config = dict(
    n_layer=9,
    d_model=160,
    n_experts=160,
    experts_per_token=8,
    d_expert=32,
    d_shared_expert=256,
    activation='silu',
    moe_layers=[1, 2, 3, 4, 5, 6, 7, 8],
    router_score='sigmoid',
    normalize_top_k=False,
    routed_scale=0.707,
    balance_loss=0.00214,
    balance_bias=False,
    init_std_router=0.00996,
    lr_router=0.000729,
    n_head=5,
    n_kv_head=5,
    head_dim=32,
    vocab_size=5779,
    norm='layernorm',
    norm_place='pre',
    norm_eps=1e-06,
    positions='rope',
    rope_base=10000.0,
    rope_fraction=0.5,
    qk_norm=False,
    attn_scale=0.177,
    tie_embeddings=False,
    parallel_block=True,
    init='trunc',
    init_std_qkv=0.0339,
    init_std_o=0.0,
    init_std_up=0.0339,
    init_std_down=0.0,
    optimizer='muon_variant',
    lr=0.00319,
    weight_decay=0.14,
    lr_head=0.0108,
    grad_clip=1.0,
    warmup_steps=200,
    schedule='cos',
    final_lr_fraction=0.1,
    batch_tokens=65536,
    seq_len=512,
    doc_mask=True,
    train_tokens=263200000,
    steps=4017,
    dataset='wikipedia_en',
)
Below are experts of layer 2 (counted from 0) of a mixture-of-experts language model. Rows are named router (the router's row for the expert), down (a neuron's output weights, with its number) and show model dimensions 0-159. Each number is 50 + 10 x the weight over its row's rms, rounded and kept within 0 to 99.
Before each expert's rows: "raises" lists some tokens whose logits its average output raises strongly, later layers aside. This comes from a sample of Wikipedia text that the model never trained on.

# expert 155
raises: "aking", " enough", "rupt"
router:53 48 45 52 40 49 56 52 50 37 60 61 61 48 53 51 37 48 53 39 48 47 58 34 42 48 62 49 43 43 49 39 54 51 42 36 53 44 61 52 63 52 55 48 58 47 55 62 48 30 52 42 62 46 46 63 52 41 71 44 62 46 66 39 63 48 56 42 61 46 51 55 55 54 56 41 67 63 66 50 77 40 38 45 52 48 42 49 37 50 40 55 49 54 60 65 53 38 49 54 37 43 50 64 50 51 40 56 38 39 41 32 52 51 47 50 65 47 42 66 50 76 29 58 35 43 33 42 53 39 59 42 37 54 56 67 55 43 36 32 47 58 48 60 59 41 57 49 42 33 53 50 46 60 67 50 20 84 51 58
down0:51 59 39 46 64 55 64 34 53 33 50 46 39 55 35 69 45 48 66 46 35 62 47 54 56 26 56 39 47 51 52 46 42 57 61 37 49 56 67 48 56 56 52 40 49 54 42 53 35 40 52 34 47 42 38 44 52 57 82 52 51 50 49 55 45 44 52 45 64 69 39 50 41 54 67 44 54 68 57 49 50 30 50 57 31 45 44 49 45 37 66 49 53 64 62 61 31 60 45 44 47 54 53 55 52 56 41 63 53 43 63 56 47 54 44 54 44 44 59 50 51 55 64 62 47 20 52 54 44 43 62 52 51 60 57 66 74 37 38 54 49 35 57 53 52 46 54 44 27 47 33 48 55 62 53 30 46 55 63 42
down1:31 37 44 51 54 48 45 42 56 57 46 65 40 48 32 42 46 64 35 44 50 81 32 50 37 43 58 38 28 46 52 53 46 52 52 54 61 48 58 71 47 47 59 47 47 51 57 61 32 63 48 42 49 56 50 61 71 50 65 45 40 55 45 53 43 61 57 53 45 47 42 48 62 47 61 49 58 71 47 45 48 45 37 49 43 44 36 39 52 57 48 53 53 40 45 37 31 49 52 65 54 70 41 42 34 63 63 58 61 38 43 47 43 56 47 61 53 74 52 52 29 38 46 73 49 45 50 69 38 40 56 59 66 58 49 44 35 42 63 37 46 40 52 52 44 42 52 54 57 63 44 60 57 52 59 43 55 35 59 66
down2:41 37 60 53 43 35 47 49 50 42 61 53 69 44 59 58 60 53 34 53 51 44 46 67 50 69 39 40 55 32 44 44 48 54 55 46 61 43 52 41 61 51 46 41 39 69 44 69 62 77 41 39 47 49 46 55 43 35 48 51 41 46 64 68 40 41 46 50 61 47 48 46 46 55 36 41 56 48 56 44 70 54 37 52 59 37 51 62 60 56 41 49 42 41 68 45 38 74 53 49 33 48 47 44 31 55 47 45 53 43 40 70 51 52 43 53 52 61 46 47 40 63 52 47 64 66 51 58 53 42 30 53 22 58 43 49 34 64 27 44 60 50 35 52 64 52 46 49 52 47 51 56 38 71 62 56 60 55 45 55
down3:36 46 60 53 37 55 36 37 51 41 50 46 55 39 51 42 51 50 68 50 65 50 59 43 62 65 63 59 49 58 56 52 46 44 47 49 65 60 36 45 63 54 50 56 40 56 42 75 43 64 34 36 30 68 51 56 51 33 51 44 50 46 60 62 63 31 54 52 52 34 56 56 44 58 49 49 65 39 54 55 50 32 52 34 66 38 47 48 43 32 38 45 49 46 26 52 50 52 58 40 51 42 51 49 45 54 48 54 65 49 38 57 54 29 53 68 39 46 45 64 37 40 59 32 49 52 45 44 54 66 48 66 48 49 49 55 34 61 52 54 54 56 60 65 57 54 59 58 62 44 62 68 25 32 53 51 62 48 39 38
down4:61 54 56 42 44 73 55 41 52 47 60 74 44 43 49 31 61 44 50 67 41 48 51 50 50 18 31 43 45 58 59 35 24 60 57 56 48 55 60 72 43 46 49 55 49 39 39 48 48 48 62 45 55 62 32 39 33 54 58 61 36 37 59 50 68 43 62 51 60 49 40 41 53 59 52 48 44 44 51 70 56 56 40 58 50 44 53 59 60 47 50 52 51 63 39 60 34 56 29 37 49 48 35 46 61 50 38 51 42 52 47 60 49 42 58 47 60 52 47 46 73 56 42 41 57 54 61 57 38 64 41 44 60 57 74 54 52 67 45 47 50 41 52 52 57 51 57 43 36 45 35 38 59 37 44 54 64 58 41 46
down5:53 76 41 45 41 75 42 57 44 48 49 56 41 61 33 60 28 46 48 41 64 64 45 46 51 45 69 56 52 62 63 34 47 43 57 56 61 33 52 32 46 44 47 52 48 55 50 45 55 49 56 70 54 33 47 52 37 56 60 66 53 69 51 43 69 45 48 37 45 34 58 48 45 49 50 42 57 33 45 42 36 58 57 42 40 32 31 59 33 48 50 54 43 56 25 43 51 42 51 52 70 60 63 63 61 38 46 40 43 66 56 48 54 62 50 49 29 69 58 48 44 39 49 40 47 34 53 49 43 43 41 57 58 53 64 46 42 38 68 53 46 49 45 51 65 48 56 64 48 48 50 56 61 55 43 55 60 49 59 51
down6:60 51 68 57 51 59 63 61 55 51 57 53 55 53 36 36 64 39 46 59 40 39 50 49 56 43 62 59 70 37 64 48 53 35 32 54 54 53 45 67 50 43 37 52 52 37 23 40 43 54 69 50 48 42 25 55 59 62 54 52 51 41 68 48 56 40 68 43 41 63 56 56 30 52 69 51 47 34 43 57 46 57 40 68 40 39 64 47 56 33 56 54 57 36 60 67 50 31 44 55 70 50 53 52 24 46 41 45 51 55 54 53 55 35 62 39 55 38 55 54 59 58 42 66 52 45 42 59 47 47 51 37 54 40 56 47 60 52 54 38 49 50 58 42 43 36 55 46 31 42 36 47 54 61 56 40 43 54 58 50